{
  "d_shared_expert": 128,
  "balance_loss": 0.00255,
  "n_kv_head": 1,
  "norm_eps": 1e-05,
  "init_std_down": 0.0,
  "optimizer": "adam_variant",
  "lr": 0.00221,
  "lr_head": 0.0219,
  "schedule": "wsd",
  "batch_tokens": 65536,
  "steps": 4722,
  "dataset": "wikipedia_en"
}
Below are experts of layer 4 (counted from 0) of a mixture-of-experts language model. Rows are named router (the router's row for the expert), gate (a neuron's input weights, with its number), up (a neuron's input weights, with its number), down (a neuron's output weights, with its number) and show model dimensions 0-127. Each number is 500 + 40 x the weight over its row's rms, rounded and kept within 0 to 999. Numbers have three digits each.
Before each expert's rows: "mostly gets" lists some tokens that are sent to it at least half of the time; "raises" lists some tokens whose logits its average output raises strongly, later layers aside. This comes from a sample of Wikipedia text that the model never trained on.

# expert 11
mostly gets: " such", " support", " same", " population", " include", " make"
raises: ")\n", ")\n\n", ")", "):", ");"
router:492472535443516531420551523468472538424522491476476523496397458631466500527521458536519444511504463526490502535511492514473493501487514576544525482492530435507482480482579557512445488438491498457537443423512473407452539508408448484537475473522489493443559479491503549515553592521459555539472492483483525490554485488572545439524458517474487489553448480544530503509548496506548517488492
gate0:431415553510488577518473524589466455410503518436466492524480464527516521560527528520555446439452501470510469557454488431439484504442443477465541508482469539467488504472449471576493513475512467443477482465430447451463521532501523527615478492532518495542545524542437535520532519491516529512469473502511492472512469524531532514507452503460525514481467428517573453529535481571579478505570
up0:497487486554490563494550487459430567532385525516442535496449489526451441499508538509470409559519499553549469544509510466458488437484461473434453447499467513464461458453536510481444535522500528529431519511500471475534450498483525507512593498576580495417517480541546467506497485524487517474463458439466572532453501484535572467536544489542579494434537467482516492486498460505534539549502
down0:453514481451513439587490476522544485532499476476514461538520495437510570501457530489496482461475487453524513559454506590531562502524471585554529454403483518507539475509517453543561509430539430482430491517461507474489466476504446506501617430502523495483479479477452462534429506531533480481520533513491526533541525563487485500493548481456531540551452565518461449437551493564429474461457
gate1:515433568535531536469486426536507459481516483565513515479514426478561478470541536497540520469453577513440513508502484450474522482544534505539525543500537523515436471478397570509536516470524517498476520516562421480474526554581565376518479562443499458482562476482534517416451479453480531503449483501479507470526473582522479516465509435483507490525498441550474467537475467530470513543550
up1:539487448485451468519479518547516523557489591522489549427506514478448531593434429499433460502478499558526510548513462522482482459498547436435506439506501515518544529549537442484574506544471488470540515530533591490608482504529477539471522451446518521589497502505424509527464479495558457458541519501467542540510466438554519520479584478521531502521467465519470486509553502458498452452447
down1:440495554567477520465517469521436478455518536477471548489507483525407437392509551503513506457515517483452464519468471518538485523526503502521460552461519468490490451527568575536495512445600530534482492537483511468485519551497545492492502520469468547398487605506572553521534516570512492513465525478532527518504488557527466531478446549426579472459492512502485513553430449531451550530457
gate2:452451485470520530471539517451463523459534501526581488468487505431504454492588501476482493495454514480513596458492508484459477402413505469571511450513556429469530521464503469463484496504521451477520515551548497405448454552539452508480485550494465555462482515480548505493520533460437571553406458481437529509471396498479477540528479497570498509494504514494476489549492476485491514550586
up2:492524509546412486518537551498484475498512509503425537476484518469497430504508540479489461439543447495541460516447459490507501434525394500477499474545487532515478544442428507572511459552508484465494587486557505422526550603537481532467498518512551509508501499544607446497539524481540495515512509547498479510458513495532500455592427536515526462386510504511472487507493494473438451519576
down2:486520511438603532583605477446495493481517455449531497451500516520462468463521531484526547523509516559472453510485557457443485526459547595508516551452535527504510546472522501522470467473541527548499450414511507496469533484533502492456450490483530472478450485512525530558496560505469542496503463494559531517487495504521474429406469493466518527446520584498421517480427586575575490513510
gate3:583548500512507485488484563533393439476536516517546486532437474501468546505541526533533506515491516506447513479495495437470439559449480413530444506543460551489473554457474522447474483444498420576473477537505465541434512573482499441468500475514483472499617587608553493479505487506540506533512515491458449482480511510478463499525476421538502488497500441512538491500512526467511493578450
up3:471525454511576558477541491580471494507495484486509527471486474566554464538544505539509456469528440569458474485499545504511505512549514534473480596545480443538502430427485448507469520453440503507530532503535517475489498554538507464471411522463504555534560556575494493544515537456465521501556506538511471531458588555560476472425514463491514522511467506513448551529450449489601518564441
down3:479469486470435510493493481484604454567468557474512480533580485458505512496502554486529460490486537474508566524533436458455483535473505585504492508524550527501557479533483516470409469532596496422480518495521473543499447476464459543583526510515480454534522464433457521456506494508529548432471450488491486484526450527425548563568580523526569531519495490479487441434465543559479482485538
gate4:492456520501522502522510514445504562416493518536553555621519513459501460519527499482525526511461487536449567546456542510551534435460499471496488479492462511503570505421397469518566510503552448531472551560525442506555483473569510492550475519464526515545541476480540500471462497544455535535444600503557551550521546468559517447450573471561533436497498490466493472528541493465507511499487
up4:583520534497449540512475511567500499496525570488570504497471527486523519465494541486533376503569549556506448480524539551497533464521439522501496424540488505384504517567447504522508525511490494503529537558415555497514523529483446476471526513504424464501534545516462477441551451487545517494515437434529412492487469558486503528525534469510393521499506529467545470496524510462477566513452
down4:462502498491542502459477426544545466518506522546540506527516447493443523550441472487476496438537562466436514510478591477457567484548513556460593500516523434575482504479482491434512471527475514378516529506567466520578530518551532496535495518467491534489521423495506497527522526512532462429551535489474567437497468481590463577434463492506492488431477518442521560524509490505523471490502
gate5:447498557508459526441588554526425480509481480540455505473512498489510461492509506441536469487540518506457505496527512434521524513547476501519442519523536408474429500539454522535450494490549539440470513481551496459482518579600582519438493472457552505491515543517538492506554526601453450510485507551433548483478453538481484479542462437479536514461456534548459513553540467438578480545526
up5:482524476526534499534517571539469533458487542565472525479425467525452525534522498482473558541567488537382565518521583430496545464490486487515493502580491476501461540459498533541461495448487479473526545467522510494476548546507483486510454513484555524437568544558543512482542552546464539558502540539441506429559495503525463421515530427512506488565540527502405523527555545472535458505538
down5:467437460472551484508421465452448490466553463496492509508484540494549484507533532473517489506505458497541509531476503475495564541474453561497594502455433476461490440510560438459452502513515573521488448451535440495489472504497482512494478518559445529527489423594476441485503529498531564502562502490513396527475533496560533465559538560415590491567504497486537588490507520455472492538519
gate6:524531522536469521490521449514501462525445483502496450500496515462480448475547542520581502514529576504562519536448570510463518438506433532511518499475464467501532496600502489521487483460496444461467473437486460465445521461489457454437461536479516540420456527545535430485530480462439509479549530470534614444495493504525433532571443489445519546523502522441458508560535505473585460532570
up6:512513520512573503447483455534514584545539450554521522513547593513509501507492450503433531448535464549490487470543419510554510446529492482571463518508480566486555536428478479499507541490562537490515516496489489461552490545520482604541496501498525525465528477483555510536489432476555444451510542461417482438461438600498475504415557468490494425499478454533534458525449486497506481534490
down6:491520512497469553520532497593507535416456480557492418536521565472461481501493441479503487524509370495530446534417483463522484482532490459500512481523487439487461564442495430486517503469547513495574511555497535530499545504529439537487484431482501482455543479542497463532542539490467505573521573552526409459507461561537461436483540432489472543469482454466507469515471521436549525526480
gate7:511528434510522508500516473528440590545516521506508467483570506469373557494520507485436545491494463527521513485520529497510486439541558534523505471472525497516499511508477523406411556531415473475510446530480450495461466463504513497478530526562565476530529529538491466480504486462489481468475479405491542519438512503426503506536552380439481439472531424493543472532551546449456497540514
up7:473439580478552403562515536461510520534509428546482509444538505495553506565476503482546499526526419427449482439498476469566484545524525509447468529476496528534495527573478448524469467473441559566500496490512487494526492501479521513559459489424562488484522461538535543494463473527472504518415460562468512539460524491507541455525576540519556491495533510409462511447522447498499472436581
down7:536497418446542435513506508496453440434483452470536562539500446578491495524482487523542503472513542485553548461598475535532525498497525557519497470554500448477497527475512480457487465458498458621507458409460525483466474432569455562491533467548408550557472525497514534456510453464534544492476492463500574428503541467434493468481528503489546499475458485447487517520522512571486502522479
gate8:496563444508533490507452500569492535489577494492523419504470519501554531503542553578568590496537516490457532502484547519537624535552472563512487521495482566499534532472537475525526566462508472505420453576461514535444445556502494487523478484453487546546500486575466531492578516523448505543534520421524490524465456509425485499470481421492499498523483491508515565500547505439481476529459
up8:528525455529521562464460513535600481477569501473513504520567563448438504536465480515491544515514504530447454458428555514552479451475549444535432550504517460480561522506448516487522476460439502501493481506469545574468557465569488495384479505477513489533572577472514426513477503483490497527522525485525559531521507540397453504464527495483513516510548470514421573493524517501464573476521
down8:502441513438495552563490463508541427520489461515484441565529459527531469471530538493540506540534445477550511509471498519568560545499473597518516512493466552545577459538537466556476497536476419451511459503406511492472497530458499523485446528452616494499441504465634485448523466484483449502552530484533486494489539434445522511436491472480507436513521507511497461530518522485489489430506
gate9:500463500531468463515524523379460516463493508547486495502436506488647445451496500493524492565434539502475527503562526459480526488455446462502504450531448492517486519419471478530418476484517563492482501481512465506474449537486528492509500501524488501556487495527603515458542531490522598538430491539489554507596507604521541472463517475520539478507544523478521519488566490465569522492531
up9:467430531452432451592511477510546569564533514451498566496516541524487504429463505478475512483514549452547493491474502559467535521427487518482466478505454500449468437510457502487487464524487539426536465554492467527495448599515568481517526507504434544523510490509489518516478492469538494492495522556441440533506526588500580485433507386544505489504575544513511510536536430485497530439554
down9:466550450584527501443448448433500504427557459459497558384517532540520522516499503504507527501528461482499485532445515480483497505518502450459517472497447541481482626475518522515507484474508543543487487549575506524454450458408549465503522527445530432449525471551474538444543546534524524449491494486494514414501551523523498445502523564477522497522520426522493469480438532579520528532440
gate10:492454476560477531475493503566409525483439493479472477564480497477562520440496490430594510548446497505601507508445522531544571462491517549501467483514447472481489431458530518522456552572550555504538559520490439511442442571531457540562486479519553491515547534488503526478564454533477517459544492469564495596543529547538513479544447531521475498510490482509516447519524568510533518539500
up10:543478527437471506527527442477529516494529576566538500513543515461468540505552489522459490449537525492527459534462470493472474533559461462538504455477593518501582614509415453459494475454558549555430518479468446537494518447521527487499496547472478545513531503432470528493458499495532459500496395481511533472446484463453505531475508485542443507401499505511492497495412555523430465456538
down10:537443499480444430492464432540503530452506559529499519519475481500412505569540589463525525506583522502517520508505488455439563545436477542555527433503489500488545534468479486482461460528475439569491521556553515492493532497495551499531535418550501468548501463501510488522530412391492485487498482591469445488524448487522466586525505524493500521485475464490461437556568511451547536492493

# expert 8
mostly gets: " Be", " An", " Har", " Man", " New", " United"
raises: "icated", "ić", "arian"
router:494484502422427542472539489481558500473532494504522522535396519595482536533485446467434466517547418398509434551497443524476519508469457542536527502506508448501518475516516533461516485456477468508577438499565447466537551504389422502489502523496488548509507391441486526513488568505530462554532453514497498521509512467541559497500529510453479457516474470532475468530500464532484513433530
gate0:518506529596613483510503515507500498455522439517488475472517493568458537471538485490547505500468510501525537494422576540521490513432560522530466567505540515484443507518550493537527522505480439453538441547495461412442467481503543490479548537489521460446557473531511475479573539505485520532508577425514512524450508572406449489529465527557447536485531486525496468579590492507497496560495
up0:582503532455454538527484546488454458506499546467405521511527514553477480407479540489459487471525479596477528496516516508494547539503460482494488537592501508548491501446454544537473435483472507472433502482515498519520473514486558429447438463501407456479519517483574533521519479497469503533518455564504477494567538562542485590525556492506561547487443422532439532460520485571525455520497
down0:400436560509492517484496557529526507461480447515546470449517430479518456505515543542506395459496452542495506473483485533447421503423545505530500587509497517499447540449526493512509408514461572511503404512414488453502492511499524532485540526527482522388471490483513456531508412534502492485522523486477461441434509563469501576414505541476503529465500493518480514517482479533545497519511
gate1:535518451526559534482542481438517499456442474464533533553468507524517497551572566549485521460494513460509466446436542467497524508500479544567398487500462464463484492511403524538449490479606496464514480499518531566541551562551462492492489461513490542500523484541546489495572539510496516502458493462463517565588495496499501444505539427606499520471524532480473584454535536442483505530555
up1:483547482522465529543427524510458499472458450410515436455490527557506476457525487479584570445474498509557448477492481473459480490449457483482490474464457467459577485526553460533520483558558589475492478503552504480401539515472492510551545559531443484473569492523555536535475531487551474558482524507539516517477525508513522538575496460467489465452461588517517450493494431452481500473597
down1:460494538523484523526518497546487478474527492508515523515520465488533570503407387358430484496514492453553502514478505520593537457517542522495529524482464515465456474442497543497519560488462518490479501525487510467496397476424516456552470438508499484506484408495494558547525511506520458518585471510550462537519471552457477535525429578577476503478490459529506439497496460458456519512530
gate2:517450479533429551485537525583408477482489395504499434503484541498525460453515457517527452477463500486483491495456528442501501496462535503579469501417459516508511470525487510535465526454534514472518441580467444536451565499471506564463531513543497522463498482519572566511563538535459520553442491535532474452505501537504451492479411503482438488495437428435545532504515464406528531531517
up2:481505537591529421471518503552553542465465528525531427500440466464531470472541511535529508458493536517542536519460545441512519496468494526546484488571498534514492521533545514491492538488531500472520491499524511459498520465538422538518426525393451518454554560540623468518581508522423502513512552457517563542478530498572499434534473521514554458493508505479475421552553463475494546509440
down2:475505478528514524513439470495552540456501482536472532487512452465465514531569545538462481554501508473543523494509418559520517495470481576579477471556489548535464483439520446546464578482517541502527525550472475508477600486536503472471450563491550502521516534465507496519484472514495474583539506540460447478438489484536517554397585509420528531486554478508443458589437536502578481499478
gate3:514486494519498643468574475482491566467564499579495412457470477470581453487507434478484506567425458482518523519393576478501436479465463479505456511475459463497529476499499533492483545509463434467516523565488445500487555521516496514550558515544460479511455554535578507461496461503460470560489513489528576512468516491494545458494462508535545475487448550507480473529518479439472548535483
up3:464489517514472441454525478515524480539517464497524353534529499503522528491453516540483508430458545483508506482425508573510512495505519540482463519479500512509580486556489440463466473454588451523466441512404528524574513485486493562496502565502445482579475514522496558545493469448513479540549511478513568558490505501551478509525515449508545514531559471390473471538485491535497512410564
down3:602442491462466408521415488497493446491498589434466474470477551476443444523526428537473442471538517515501525514556544465536583502471458609510528498504473482519520501506556481568537465482510561458509523503424523496514491492554468548597532483564510517493468500517529519498475530406533551473568483502467460518483493468503532507454475464544497434510505470444498476510507507449497440480547
gate4:479546502487444526470570513529523490481504543519500470571470457535591461467537582540456441458451523568465522511442483494468512504493528470499427514523430526517509455459477500488447495526540472495515421512481487502540464563421501496445485515508548550594498490598518518487594545495478528582498536512419534472479510549450518444484447474534553508522548501494491456548499463435493463565498
up4:459485498475483548493490528531542544537466475373485469512494500567487512541459430485500531476451569447537437470492502426552423497534530508435460481540485406497516473515484454453485470467467536537480502449572502506535498498560499505575507500498505487553549537467541473597521549482492490506471524448520519472596479504424565437569523483447496465450562474461537519508450523474500479546495
down4:525524451473493474441609513474488508484518517461463402470453446478489469491553455465533460506453500437541514484523500498574521533489549497552405526533546436447513501503566504495470498509515516557517489491510473508503564461469433516497483456476453504536506432406469443541472445519542517567565508493490455562550477455428553601537544481522498449480474522528504468527447497503550522450539
gate5:537430482501510501464513475469502394481521434459550481526444488497588483454511487481515535569500470465544478427445508433488522494464537548548393531485489425388513564449476519488506508536491437505519512526508552505473410540576439533463516473522491516512496524484533527470527534528513498513489513549456587513541526493444507488555470514580497493433472527435474508475510434490534510483452
up5:548501474524575556511473489527487607575546555487493427534606598475453500466479493485480488440483491556437466474502509513551507488468438504463481471525526504532571523477496519415486512519519535563442535504489484488496512403529501453528530486462543491489476537464463537502482504492515462474591511450541448497476450541506501581429516513394462493521484539572479483487518496477453496500538
down5:542553523482503525574490575517513541551506493530526525471502496520519482428504565505453557498431448485416484464451575561535507550501497425499505482478551564553557559489457501466503467489470498497566498401495551471537516463459463498487480522505507476519467546530513490485555446517433527434468473527504532450428502611522544504448561481509462491429532550483477564545492516508511564506445
gate6:454519540521589494505484423492555477603547534510517503485508579503541523544538549495502570488543588475455512504524520438558491493553531518538448533489524467424492475504504522476512499506521421491451539537497496519532464538472515534431522526523589482467486511516567507500462503595501492501442557507515523537521472472480495541458533481439532486568552455477434562548460512396490466443519
up6:454497439477448514487551477468515441479535470536486451552505533494563561502517507475457477524491530398572415478509579484447460545515549480514475463529541462444536456529516531424573529511528543484496457516487539506511434502475450522437513453434470489451481481482505532489521540489493454455404486530491479503517489472472524596545479575490512494423530448497555524483579471456479479425542
down6:446484424474478553507536530443397559472558530491489411545488518499524499452519418486474466438394491520526454503448486465489419462503503557473550493453483495508471495529508430553468466509493464572433490469547495528476566441510484420443512462436469522545478522483477499570502496532524480496509505423446438446457481483499564456499525495491488593458503538491457500516501492494529494524467
gate7:529542530501472521515579499442436553478441460488530542506530520466554514473567510528458491438578571477506475572526506421557517525487554488467496485480506541482513510511462503419536516501517482501513489478487509478506520473469482481479546491480567432534465478495551441465528455437490499508521477411539516545518486463427438466533430413527446517451408436424500431538491527531550531485551
up7:497521421488521465582446489489521465478505469512436453478543587477379587497466438453488552489469545541523539457529518527545506453506561475570520475457501475450499507503501508444456533439489562527436542530483427530482448387518492489532516489505513524576457483478559529504451429526485498455499477502564430523492539477529471522482488506518523494526426469566500470525491480475455498451515
down7:485471483486514513493494455426510459484485461541457522487471513532490543503466532509547459573488485548485463531454519429511488511466548400410463413445529499513546502483509451534471526519491544485372509502478532484464536478516449484504563549470583460418551520504490426487517487519506525545534524526599477458536556520506491540534546555525427510525494476449561550423457510527480474461515
gate8:550473513465515442510457457472468497541486540486514434525524536482539489368483461508550487540501487536506444589374540526572602519518453552498503504580498442493532543519454543515497524537524439496457469507487504521499450542547520478545538498481464533521441474520485521549503535521448478493465446549498504568495439522520497481469433457498550432508450467450546541567521513477546502521522
up8:563434457488477497553455459542523452537466499472478434475494535524490499530487488458487541484577511443499518500532531538509581397473536540542534509465548431424512520475495461509540563554543478513425549497552434558555413496519468472562522459464559499529532471493548492489465491549534415485467506490517482576495485528554507474510550490454545435427482506480507487425463481481484559536488
down8:414491458536513533544490417468527470525531453507462476515469575493480440457543576491445539536520484468525513495572501441436510517523578519561504500513421409547551542507479531495451504548467499513500558475522423515576503494492441488540495604441511552469536526475515513451504520493472483444538491476507536527482491520473552533524514471542512487543502472434428526509482500583460490556425
gate9:468506487521601525561462450496412479496484496537490451567536526457488491559486559497521497495454522534519410472520471437551510529466467535499486541515517428450464532519479484481471489513570457515472536545434457501519456441543521471428543467449471490490477524511481467563432511550497495456427527480487592455439410511462509518482470572513423523518531515433435542533513477498461536532484
up9:479521494454446547585512586580554535487442471540516510550454493468518506441528492418484474577514525471514433474423558460457526510477484484489454543488507492485552522481510515511518476427515571511506458487529498472464518560491530486549572510534505464524477555415591576500539480530527505555547523538546528500510485552557466509539542498466498476464523522465457475536573432513490434440539
down9:454515525473469558518538479595542572473494517503631477515435544543565502462556520504549484553495516485466505480510528546529503495471536524479488490505534522428514442464517446576499494392507488433501388532511536535437503566451456531477513515583506471501450496435509525442484541505492499537486514506514482414502520590515524476456520480504493506508557523441443505504497501477527480437518
gate10:456518437462466532469571521458482510554521555529483455534504464492495541467513463495431510490508522439449510553445470517470530468510522473493440522562520395501523519502457421454448472449462484485496556466464534519510422492511472453461578489510448457550434509550502495429534435460390527515486544508543488525503464515494463505524503528546581470441465484519442481495581429463550536507524
up10:473497502474534495433522528509502569490523558561541494466495471514537530509510474538426452488488513471397484495444485435412474435537467508444452592535539447534479480496478460463437463443520544489492472460466565486474566496532508456492454467457517454510477479552538446413556531390480517535513570551480479475523482515544476463480477510543498508571527487562494514456527534513473513434555
down10:516460469485551459467471512527457538500504420570467493514502586546482466501478503465469476532522561466525439505542473492462468544498519540487471560538490519510459474501485502490569461476486494499553513460473430530434546509530425532509415505545494482465466465477506540437505583502531457529505587484534404548496544541478456462484518459478483574559491486534532512488572579631486478466491

# expert 6
mostly gets: " U", " sp", " Th", "°", " Ch", " ex"
raises: "fore", "elf", "\n", "eral", "ord", "wards"
router:445536549460552498562512526618509484531538496562492518528545437443489564529498545530509514477513544556467564493480485492528529492579533483521456572475521491535505499512479534517524507455484504561448509608446493468489478523572547504471549549499541482520584462475551438504491500576512487523506563501524485457498480475492474558435548445572481476487578490467525430548531453491426486461504
gate0:524531506449525498482433514507469440522522557468495443475548510413562480458480510454535504510504461502549483552473508502512461533547530488451533490525502482480530510514434513460533561470524516466501471428498489519422432517553514520545422555472524506496537516526492509405503459477557465441523507436446490439571528537539466538513487498455459486489474495569514507436512521587449526635579
up0:491553478568519456498551432487526539429447510552430560492450413503526450570516505525428562487492503466515502512536468448459473486452546499470481546511517503477487517528516558505514534483549515523553580506672502487520538479517568512540490486496488511476523527509447450484553583511506434498508454515486546471484535463493483512528534518562513556493429558529506523504472507476413526538496
down0:505530535446456481471524484413457548489493452488508482513496545457506529492512426565542512484522546558480514561493482474560407495554463462509532570432516566555455515483445494462511508560454452545456521478427564471563487501494479453504468503533500478526596567518457550495515474458486475519516562533500507504532502445453503512492450530437546476458451538508476541534478467451566486607457
gate1:479521553481565487557495491544466509467567502567567492523551505521511489500499508475529563509556588461435514576566610517538504459543536532536567492489454502507582478513508483456503580491392499570463483507494496521494441489503568494478520465519512533515520454526515545511476410496500436469476553483448476447528539484530507486510515473532441465454562492465489471545562573485515474436512
up1:491473490473472455461488530457531524455455504501532494555504485506421495537584498440414550478460458415454487518558513503481499523469534488487404474521481567489472472450480518541532480507489564409495572448485561487518493541432515572514484565477438516485482585465496479503521487541510529543531478484488494526539439474485484540498491519507456472516452454627478541442514489522465542572433
down1:481546493537468444509495526492475472498444474482530506451494451440529505500445467487523495487525534518585580537504560477564550571542472552604551437551411480426498551584445485516566459521506509536539500514483433437480503487486393474573524511537503527451527464533471489530484509558488529481471474491478464531501452536507521469447460560546477454519501503525485455500504490417474527550456
gate2:489548506528542510567428484477441465520455477517491494486566453478421429480482521443495508479532536561530562474479473505497562464518513468489508532552526576482550568469512467524453519505470483543477421511450538557472527467556531481457450575445435458467557497494481487518535511497470519495425510510551462510552491538463438557519518426552433553476535495507491455494545507468579495590437
up2:488536483493521464482504512546457506428507453544543493564474445519474515482564511401443538505555446439532429529459524551449536505498465504505504503394514487541503522489524444521453531414517549559508510485464416501473434472533538529495554501483411503470513453455556406467493465538513537473491459548508468524501464501507516517516601476480526447530445545482523490572491508508413526501480
down2:537489526535441395487503495445433514565427485476529557488479447496517494453430482491520523459507479580511519469450485493506484481612550450484488535491503499488441530502508472438570496616447489500488535521503498519490535592499553527505541481468499487501490464562480500544453544521498463478462555442510533508513464582472497504526443482547417410532506491503496548583450502512507561521496
gate3:532493462523533491477559484516438471507466450604500468453436465523499500498507492519467522449440548492512508435425472432485459530509557514527497528543500541521475499557475508509520530515470506516467548495528509479450503464577588390474473501550447494524528586516522459483516454497506549510440481580565451446457557537529453499565470458573435481414502533467434494517461501513534472524502
up3:469508547464527520524542525515574450562564515471453485442485431469456440552566427532470548552513465517516471545490541422468503503480532534458483512518532495478490483502454507517456529487452488554507513500496442522524565487548551547520590453536518527484373526573502515430538413560444510534461500495526490449528457503493418470485515482520552531534521467454458458489556488490441492533529
down3:474483554566493499492528489525486544462525443519553484577512530566532516481523479547543440469491462490528497488573493587518508509469530502455491452533507532436506374561477469458561589430477430528527455524484464477523551504373522567524545535463495438515441452484525565498520510484452542541483501527517516475568494528558459480513534495496526526531535466497479478582514503495476468456476
gate4:491498517502495506550483467475431483514451450508464416453505531459449479511478574522553554452443606485448492472457529538463479460498550511468541448510515535525528475495490514520480506558453383491467438529512523490530531555510542403462456466520487506512505429490510509467557388492411503509474476513504478493473529480538472560489506466491532484459499514415455494525566477493454596457508
up4:512490547557425503500482561458492477532515491512523507454434451539461495551485468629493544418432496420463509471562491486458464523467556461491492537535461533482510537566534466457529508533476428480534504451543462428497466506496510486523453542500547495486455510524488527474563471476501508598486497540511533465425478452526397444501535493559513495549502484494450499540595458456516524484469
down4:418507531547481562503517478541563444493475585506487534435459444528536476541518473502425471449483473440496506474476487425538537504515447445500467529482482519486560470470504541486522412506555534450553548473451473471475435471514488515524526530511532553441404555549486464501569487532462385450486514501506501541503507552496537482517484503563496567565455495479497480450491518520426508553446
gate5:473517574527467491515471507509576539597514499471420476471551531462458500467501497466495485488482509575534529446439493471553460570571473544442519583561537540491442546530473552487504519561500520503461459428483503497549522485480438501483456504491532452471526480527493558532483522516451472437468509459483475478570529528527457384519573473516495453480571543498560507540529429509519483438495
up5:483568526514429599465528471523535558449548540474537559505523468585539480461516535473519536567509532478492476585500487459444456485484436530433466478477478538524535489485467469494523525570552483436573402468552448544482549507491461568464460563458552495474390483485491535494488439477441525507560460526520513494502427536491519518511510532423481520523479491499448536507504476525483474494498
down5:531452504565453489527484502597452534500490438538464466471583506475476456482443499474462469476500443556461546523549538490495505475446550503551459514447483521448488507489500470569456558513519552475464483425547461537483528543503498509520508481486525501463460540555539514592469415534511497434464528455428480470542585591550529430463458538518518539541481479485575526440502514512515511444476
gate6:552385539591452427565521491461508503515484489484498494476515547499488471491520538498498460525539488534450453543510468563522516549456483472450523526562495514553433528504579523529539462557503519489503457519551507470536481506568502483506472466558546529411519544515467489512565557449469545503431469538448447530434543592527480448451524515456509558470466453498458549479491481452454565480526
up6:481478493472437462560484552508484452516490395496443488512494421449451492463527465604478524525499528470495525468454503516537527528437528445451500486449528539560479483489494456477534555459517480516491508476491493534502538455491491455512560450504477445618447518571495494575550483530560567449551528598506485454526478479518428501490518526448499505486531475486539541591501498457502516421533
down6:511482514502518519519484490465443452490485522500425467510492483544429510513559470430470498403508486420515538478479411494528478485539529511455508471529520493531535483525539533506479514516527485518549564441501491523499546500478498482472486469538491529595451500480526505432474419544476499448522436462472455473464525496476607581495512583457608564512424561497507424488472495533489495573551
gate7:483472578536553445574411438445449527537486530447518480516555573563491518523460571538482554489392543462473515467520476535494449547493552489513482480556463468451474506539499591454480528574540470414508526536519518509485503520518515506525496489517577489524529554498421527479508475529500485495472560474501539520434501473452493496507593532542475505480503427445534521512556550494500509463546
up7:535441500527574522460458533521461502535446538539431450483564488483452487448524436519494529463465528527599496514475447497489469513542523549461562432495480429456580539492450478525569473451511470560520545516490479482599479481527502487531521527501489468471433501466537537517531430524432504468503422493478477467511447480490502534527442553504531476513524452607416480512488436534484479542476
down7:539487476500494510507500464476451521507458504589551534536502444567471470428486532481451534534478498493502460465515464542431517504476521487501466504512465537507495536574538495465473517495460493506483480600382466542595495546503485465584537503441509478470565547482502468502516474553498417450538557474574555451472440465520513515536486425476487471494502556509545411504544491484414556527507
gate8:472468519524529503465467483493480446547528499514590508483451410502513479536467509431483597438412515455490579450524539491532540515431543432503510450529539561451471499458521503561564543528458519560506466529562563447491515447593516558504501477458570481553504503518495481506496451508570476532505441513509535476458478512518448518498538497565526509515557497494476431514478407492489543486497
up8:479559436497490520555474477512438467501490494466435465454471482478501565504507499507495540475494433498487471467508473535526468550440525496479469517519491574561550457552487463552486469439506500496549429498481539431571602495405491538457526566525501465534481523535466455499512471508487484517542468460535563452456568473522486431410508491447493546534492586436458487482410524430485510484536
down8:513496514502471479483538521534536582558432550507497489482498531556472518436474463560486540478494541498483470590510515475452443472607492519520528452519568457530497537564478507484558554467473525449492514507510516479500593613482503433467482494572501485471489513538454548495526514515435521434446513495539547489456498590525530480487459436529475515512552448500556460554551527474547537432470
gate9:495566539468546506505502525535487500443507442567434458467489400469529432449547493446490554518468416546524466558507481465539530465522436491465438571507460526518513512462487481464508535446545495546505464490449462537489520528498544531464483496473425559479569587491437454524442556551463487510500455557471518534516453519499517501491550459475524518478390472444477517521496444447515437498508
up9:451543533504552548524482512545525465530495413503423522504518489443507516564511489529528603502529483493447502497536483492491505433494415498471397566458474545462525489532547484519473463539513503539565496530404482508551525509451484552488535526483606539473498516548530425498425474546493454497571556548434567539489462489552496496482551524466484550518449456489447520484512507451500469493460
down9:527508514485593512491483545507507454516567479560499537464497411459513440525530550469425554595579529487523470441482481527475524496501535484459451481587493543444455502477545564459435494496505521539585412466547529477496518493565462540456532550454515448519498474532543490468475516551528504500559474485558430474467513530481458472521542539457502498508492466485575558481485465468469462448445
gate10:498496465439554481467441461535474537524527491558506490519563484487463572467436544460543533495487504579514516452488515456537517482536578483430487505450530466480510536533490494519485536476471451455478532463525566479456414458505496543489428517502460526529534498534408544525484457551519471517482468518525518420453511507432537520556451411543509487463547509458474518563489545435500631497531
up10:517503541518486459482499512467501492545558472450594546496510530535497584530420423509479491523500476476471489541504490540534465566468505541470490565478500520418503448502479446453547557530472560478484523388480498415496459447504475545526560469432517431488440518495472539512557469466566509461520568535485501531479508481459492485517539492482488516456444450506565403502538485465492485407542
down10:503509479450476509511508490540466495485430518493458505532565539490447488464501459450390512445603456514506471511462592533503522407468555430594565477494504515501505522467450521505587451465461478455512548534532499509504557441397535541471438461502522518495532519439458504520517530506400513486480532512453506550481456504486549477479484576490459526510542488529483510442541503497502497556474